Experts of a small language model: a softmax router.
Below are experts of layer 13 (counted from 0) of a mixture-of-experts language model. Rows are named router (the router's row for the expert), gate (a neuron's input weights, with its number), up (a neuron's input weights, with its number) and show model dimensions 0-127. Each number is 128 + 24 x the weight over its row's rms, rounded and kept within 0 to 255. Numbers have three digits each.
Before each expert's rows: a language model's description of what the expert responds to. This comes from a sample of Wikipedia text that the model never trained on.

# expert 8
It responds to: Word-final suffixes, sports names. Word endings with a trailing space that complete a word, such as -ing, -s, -ation, plus sports and competition words like United, Cup, League.
router:123097106098165134091131123164129117119113107111120124148132142110116158102140169139116122074125124131081150114103180129160131195111116149108110154136110165102141098117155101125123135136107111163125133118202132088145096114112150125103126102099159115137160153127173121158151143119106129069110110130159155094152166124125103138166140132114146129116160156123133085134112119147107135154099
gate0:157120098139109114101096130143151128168162125138122136112178117086169111168109109138132123144118100151154084095122131163119096134112117106133114145117112136143118147119118194119153113149121140143143102114153093152115205080152125104142169142085117115134095134159130122127103119083111113141170088143095084101116131120114133144136159126094168169111113147113143126133160120121118113099138
up0:169150161131125145072123141160098153165149116133113143124122100112132051109123153119115116125073119145145131151122144131111118120122121088084128146119156120140144123116104135125134091108158127103109123111146102121146105195189094136147110144160135080125151075122141126137117149089123137174130132112101115146144175134109130092113138112118108106181133128109131125162129137132117140105079
gate1:097118147108109113137147158106167113110137168168134090127127124131137109139126119111159116107112119124130157124148122151096104143138123130134085149188189113125187121126094142149151121135129110163113119153132115139119132106112134112125152115137091118147056162102145112117107131149139135133119141120077141145105151144136172119123127175150102144082147080114069148161108130160121164158101
up1:139083101140144111164162090126104106131110109146170097141109135099136150143129111105182122118103150123121137094134108142176166120128122142122104136138152122121131154099116127113118141143139134125099078083167124154130123164166169090144150111103125152127075136134136162141115112188136127157156128183078165097100103146140102144085152126127142103128116136122095120159096141130127119099140
gate2:155149170138126155161161088115136135129150154116147125075123108113113167131138117054166129104117120098145078077142123187144113131120126156121105130132135131123145130113130130098159141092127116157110132129147146167121117064119107139125137109119140151112086140153130075122163120134160149144150161116128120109090137164090101123142136100150116145129125096109154144161152115129122168083144
up2:090105126145115154105107184128124139139145185179140095140129143124151091149119169111068127155146151113151180142164120114112122093132159104132125145114129120153133102090142117158112171133128118138104154145145133092130138137178138140133099108155067111113148107102116161144106174131160128124091110125126104113135107092128161116088103143125125108117122131120132137102172110086115124152151
gate3:150134176139109117138124108133094132175157114102137148110094131130132135110134139098141085144117082186113108132118135089093103124084130107103152147136132127138158157157112121117127132079144121127139097105114079120150151108101130107139129180085168149118126091145160166104148150137131171128130178106165118120121141151125139107148117151131084164107108158115107117155135160099122132082101
up3:104141127139151090124112117139059153142137100142139111119153131122208111102155105110140158133147121113146079086131151125160095152163132114186123161142059121107141144140099145150147137161116095131130137140135143120161109116156127113106127144103153119138113168097115142114158129125152162130121072178144146173085126111109127124119128105090129116138141126143127112156102134135128092128136
gate4:139161155154122135093103093097072102107164113137164169141135122151131098121123127122149110134144112159178135113130130125182107143095092147120103106098098112136167114122118145106157093110105124129135072163153091126127136105087165108145143153152128102156106159136152118115113150150105170139096112118143107138088119140145104096144115148091129148113100149108096157128141090099149134118092
up4:112113152123121079145134121119141148120105145136094086122121140132079116150141142157128140120116080121124083070102125111130160155121161127123165163144133137142092131149132182157119081138162106139116165138105167149176153119150138159130118132151117147177122135144145137108150064091098125145137127153197115131123116142121116117103102137140099136129125150148115133145123155138084091096146
gate5:121188167181120107155141118118135145111113122160137093110113074136165169151091112137156106154121108135120122129105134065139156134097145116132098142136120103132127148123133100134096101162159129147103065132135101156147092174135137149129118110145138152133104165124103118093090115091109144096171094186118130178106144120118125097116151126110127131123134154147112123124131160118136108125128
up5:158126128141102124149138147144112144159119075120121123108125170144108157047111079132107108155151121134148170140135168132117163137146095105142155183135111111125137093159127113096150144115100126104168141132118113069104127177114111123133117133154109121129102145126113148142163113097174132113132134118118144140108121152179178139125136124146134123120097129116122060126129122128150163167135
gate6:130103131096116134129087164121144107151175137117160100097094099158129130151135111166123148136144148119113143126122125136115120103126119096174119140117131151145154137155096108099173130130149145153076113139064128150095109146103142116140144114109134168164105134144184111112102158131161124121141120128114087104115121151113139176185106108163082148129121156107143134174124141120140138075152
up6:124137153102150125126142108079138138163123098094147117104089166163143137131108109124122131132153116106126126094133137139157104101118109073102114139148157113125133138117105136100100120130111178133107162120156154122183097171115121134155111134105113102167161137112125085132124088105127100180175119137151142132106174155144183114124138152162082114105119121115136133115079154100161135139113
gate7:083107121133053158140091175120167152139121151101142101135103136143133112145136107150114130149178106137144129116153116159123106099112158106156157098135158142139132135141137071137111100131122126136122159136162143203161136137173143158169077121121111115095141120151084115131127130117116134121097140139091107100074112139147130131113114081104101148143116134130112125152146118108146106135131
up7:089099157125154109153140130117146132137143137150136149154102120171144185127121100110162166103115135099108129162154118158119144138094138086148131085097150140127155118144149120118168138090140145151135127092111080142102114117149142146104166158182131136139082151123146138147126160120129123102146098117105112158113138123158071127126117137124128074075152081155128136122114113143081151114146
gate8:171116120140109132105158161147092167142117108070160136157104102104096120117075095161150135160130086096126156146120123092122131154129124152100101132126130145134144153130137092186144088133148080142097151130121087155131162102132132105086085134150130131112116141130146145080146135157099153140127123144131071149150145113115085120131148147146105155126155116152116167127149149143133109111119
up8:122102101116134133109128135133113159139117119126172137146116126126126140099091110126120168146160147122100172157104099145091138164161110085117107131169105137119128186125132197130159147105099142152125118155141069139127098076150147057106136133123127139094138155117101102104133156118131146182142095130134140117112100154171108118147164121127129156117137125118173143098129116141105112129121
gate9:151137124100125140099118185097159122100132143141098106106157141143112109086150131120134122131180116115144106083151159131100123134110150152130163102109123122130144133175120105141097069135144137130144122132136140142112132104132099135104122140105084085099158139152142121165128168115120179132137130118120135196121118187089092138104083123094130126189131083140101115127141106132118133127137
up9:129139123108148135076142143141109134113121085163120089096107131110144123115152161120114137144146155109102121087145134098098118128178144124142115104123125121115148132104075117121102117133117138112144094109195130120159068140131139150146152147117075109132194162116152119149134082133165150135151129103115130115172179126129104144121087134107146154120151110132132120146083175096148130124134
gate10:132114119166132120110127125132175166087091139112124066165088146086131134127084131096150133120164124158186106183139142104091081126113110137126113136168112134142107146179129107142093122117176128147110154121126124138164139137146128092124153138105084141137101130148106147118118132105101129099160128125106119146122089106097178085136145130110121119147146133117140120109131165151155131096112
up10:109164113134120179090120126170122132124126122142118128141119107129155117151135106150152116115125170128171144113123138141151091126114147099111088138140130130145127162136099111115109108105145113133141105056131122148154114107138174138113102080126142112139141179127094141136126104133114090110147135140112114104159123193176134148105119085121136160109124169118107136044090125114101107109151
gate11:127113103129103084118099130111113138145125135134124111113159117134069133099089113105129108128136133110126108095142131145135153149150145142074118089141141153127098105119067144117184122137117122076122132171119153132148158156151111135161138144107115127136163172135148148131098107101152151211126135100106137100140107080131094154135135101152132143103155118128102120134133171078138156115123
up11:112090100174120151154098126108131085121125099105146122113136110132154122148151138063103138145157069118150141129117093143146172106099187124152109128112156116123100124124134151067102141118167116151121126104118137132122135113118145125115117149143098140130135133148103157124136169123114136162146154076106137141158122188120130118090120157110175162139088097112102111168139095140115107113122
gate12:111123121179101131100106165085161118131121094125159123148111160129122123137133109108160109124123089097127104149109110132144142099141136086110169079160061113163116157125106124126136140157140124122132102151127121139132160092134151114156094142148146127118170121124089138087146082130130154123149165135162062142095127101121122117148131141138095113121143181120120157143165135086109120157108
up12:109137095187119114107119110121106167142106116129100093169122132115160106126124116128129100130157162140133156107108148130123114134134155152129114117143120133129110174132107148179100071130112160172123102153157107147129143150118094104136114164148141051102161137142157140121165120149118139114126079180101136126109109117127162121156114145082143138121160153129131127173101111109117102077129
gate13:121130160084100103102154108101152145130106139068132141133152133121173115123089122106103136154163101172126122129112153161168120141115073142138127127118154140115114111119145133154095112162136154112093145135128151136116105094150112127169134153152117124152100166102088151103158115140122078098160131124123124078186131115150160138108130151167133167144126124154115115143103107087144144108091
up13:128126133145057101121136124166036101128143125138156135110145123151135117147159141143129100129075101112139116120129150171102121112116141097152120141126125093111102125150127106096150106120132144148136069115139081118146128116141162107121125157092155133128154156092153132180166145128158149159161121138133147119097124125135074095146103127113120134141102117097111128119160140159160152152116
gate14:183128126187104078139103148122123145149130135117125124100150100072128109161106101113177105092119172135118074132147129117132136141102158083163139126112133087139113167137076145100142168133112148107117121108161113119136126149130096153180120131144118108132129156148130123140154140122119171124178160103140114129116101153106104096100128112108130148103121149124136135114111126095164143083123
up14:173123115148116106132098162146154125161135146105119131092188097103117145113124110111123110122121138127118091153151158116143142148142109119163152139121109115107096105140094104151165163159114154119129123158120129116188102125126119159169138150173141092164137150157101063119118144114128171077126142151167163142113128116112134082112122114095136150138118134142131122111129146139167153081090
gate15:129123157117132136136141127105141118160139126127134094111110148145147144155096129184143109142165121140116121130146143196090094096122090064163159104099138118161148135171133113090146105129142152104130088107087124136080141152131128131120170118123147106114132164140168152135111166126112116145146107124121102107136082150115082134140150097137141119110115090161061107099132126121143113107129
up15:114136150146114122095089121121140118110148138131115126139125099121132119092153169154170153138107146142110124144094139126119159132129060102186128125122184123102128091106095167107136155156142134130156123123129171102116103142119157197113139101110125133144076077097097119160131123157141155125117159109120091132136169095142101142161100139126120143121131150110137143122136094072149138143107
gate16:173142155099126100132117110143108136132121097146143136122119156135131066168134144074120139139127146128136107127131112126116116144134111126150145113099139147139099141099087119140175131133106167126083074138137130118131107090124131141125151172156122062180132116104077108132141166137113121131136086093162082132121169118164099113146139147123143157105139097142115140187121116171128132135145
up16:134138119141161154106095151128112118115153139134137138135156065093145157126100136098132131140105156152172085175128127135125158144116091122153108085136134100121146128125141144134148120100117089137133078170148074125077139095137127139149130162108120157091123075124125136162148126165141118148092156123130108089140137167142132108077106129128124118071123128101095142133159121110157092140129
gate17:121141116113089116148180163134128142121127145128070094132127124131137135103119093108162151174105156133132138137096091141116118136136149115122146129107177131115125143161131150129145149130130134093107143174158085090169119104149094144154162050143092127138101103136102147126172101121153117090117141139161154141121098128135166118118147129094137099127099116122100113167168139162144161120116
up17:173128110151154173085094095108099136158151127139140151150121149087114097150137116090128136103124135098126123137127125142110165121133147099054119103134175116120089126099128089150158137114125119124160105125176103159089116133130147118125132144182106081135156138152143156108114123096110166161149154122110148118143141157093129122104151144147088132136129161111150160162098108139096127108112
gate18:123101148111114106131127180138128151161116155093123159125138158124113144125113096115082094126181066190145108123142144107138129119145133125138087121100140142131084113142121140129166122102075142139128152115146133125191139096157131150158134103109147154101148156160132123143160117096139092120129157129092123110092117154092134125125122132096095093145137134136107126123112114132134204154119
up18:088144117160083130123109104141077120110148148166116140207184123090186125112086135102107100148144128131133134144147092081104132117102160100134092135119125113143095131107124141159106153129099100148151158116099148125167114136148108156167131161169132145159137128106130102126147149133132112134110166121089135130099120106089120146100100138103111105123131106111116127162164127143123132109112
gate19:154125147067138148109134150098114131068173117162102125148110161098117143114148153155087150120187076075132120115137106113119121132137118098081152141102133130150142142122140166113107117103134160170107059127144157160116143144086109123156114159114090139103128140141117161143107120149147128120141105133110133140122152161143115117110131126145094159135101119099136111153088142121108129090132
up19:173099098145161103131187111144134126178129140117130135150130145130134110101128143125157128171150099089081143131138078152145164116128158078133088124081173111121121126119113164148125169131109126115108109124124117163148097097144155126119101109109135109123130119145128118135071163108112145122167102128108112094156140115148103117134132169125115123112144173115158146171100148132122138093083
gate20:049123218130128089139112107144140140135132128098158145131110105186118116142117135120144178133151143125142144125141125157082110110108138110136117123127120143146123101129110093145077124142107121131089155145154116134133132087126097142130116157140119118163127070123115112132172119163165145129135127127120076164129141130124126152139111077137101146129142103121113104087129145166156155115098
up20:128103080120121131094103152145159103105118096126123142085185123114117108185142109166096107128097092156124118130158132132195158124171130104148122129089172121122103077109135128134122149141130137121142083123142136135145125146134127112132146133114112160136135146113123140172079143114089126150147153068142131104146115149123119146117139127139145156149113142103109146102111134112144146202098
gate21:122147132134127140110162148113101148098128087130120124119080123100138144120142116128121131133181144132135121131086088105118120151174106102185089101144124123141142157121090123147131113114142135182114066095122117121174143088100130125134141089127150140155087150150139145133139102112091159144121146106085138175146118126132111131140111163086092137093164125120112117134154155196122134113126
up21:143151174099146138088153142126133142129168126127146137116097134098135152111151117104126147139087092141101101155157100115125144148128084141142164072130117092126138179132119094109127125124121157148119105140147119120108151108138137157124171192141112163122120109121104124103130111140099109072119129111117155085148177123146179121071144159107119083105130119160107147153156110125131142130154
gate22:156163118150117128112120138126101121104155083066148165131139135080092099127055133124121124147177094131107151137112155127124120153104142105183120115098118122140129143138112147147166112125143110169133083097144125120162124104144124164141143126151160095108119161164132159110108122125108163148139104151135124104106132113132122111112138162119098181122087133117075129113168094130125117099116
up22:146121140135127114138193087140069121120121114099149144110133117130168126090127105104165164131106158135122112112135097117108087147163100131137077148108129128125158167128152166111105163133116126173138102101125159131194112081115111097109128104089181151139129158125143113141112129137166155173172141147112148129138145116113081135104141151148120127134119141101127115144133095107099144132128
gate23:144110176122137104133142120132130151115107095130123091186153150107098107133107127096139119137090138142129122129134142145144128141128132121156157135112095116115071110133133161122162108125136138087067090142141147140125129080141145138123151112155147078131125164131169115122181139130084137120121122121122131141165115111170090128120138096096171132140076111134110116117140065074142165140147
up23:156116137155128096140087121154120155118128116112110123121141131131143126162093153134110101124058118123134155130137133170100108134114120130085130158105178133124093164142189132109104111108114104104116118091153148129139151092111109136091132128197126113156118114157149175154122122066103091095104143138119139129151108151156126106131114118112154173124130108109105163091152141147119101147150
gate24:112177147087141152168123133139107110135120121105127131086117142149126116154153140102108106107134184149150123087125103114115098118124163138118158163102141078172165116111093131124134128152114137116086145145109125144147145127074164106135140153120146121085149122129125180160126138094109099142130108068161147152156100150143161127110137107123161149097129065154123108155127137108146113106130
up24:149110100117163154121109113110123131138122166097100146156136188150133140160109137106108098135170128137146141111116148131142133113116160096119123112150130108111128127120110156115171147108113158084090125169154162103138133113100113151159096126106162069117157132103140133119123152093121105110095080084171140140158132104120140107166167173103114147121129101120144137127169116106165127162085
gate25:092172125135109116080112135130088083110099144108150140161133143140127166155089103140127121169114163129130084123133111092126138124123129157116153097127122118135134145129139136126137145127140156092150119139147131144146124130128128137135128170096102121122177140131138099095173092163104146069140113148164137160151136143148137091112152150096077166134083121165132180130108104146147086091104
up25:120080153123113123128121155098123061187112107101152111118121168167128189166137126130096117129142105100122119138096113135158160108126140091133116097122148109116128098137130137147129127138154135110087133130146175128162096087111105132183136100132115170111124152107103173138112149154146144129154165120142130092089113105127185136144124155155144151141155106136159135119134102108145130130160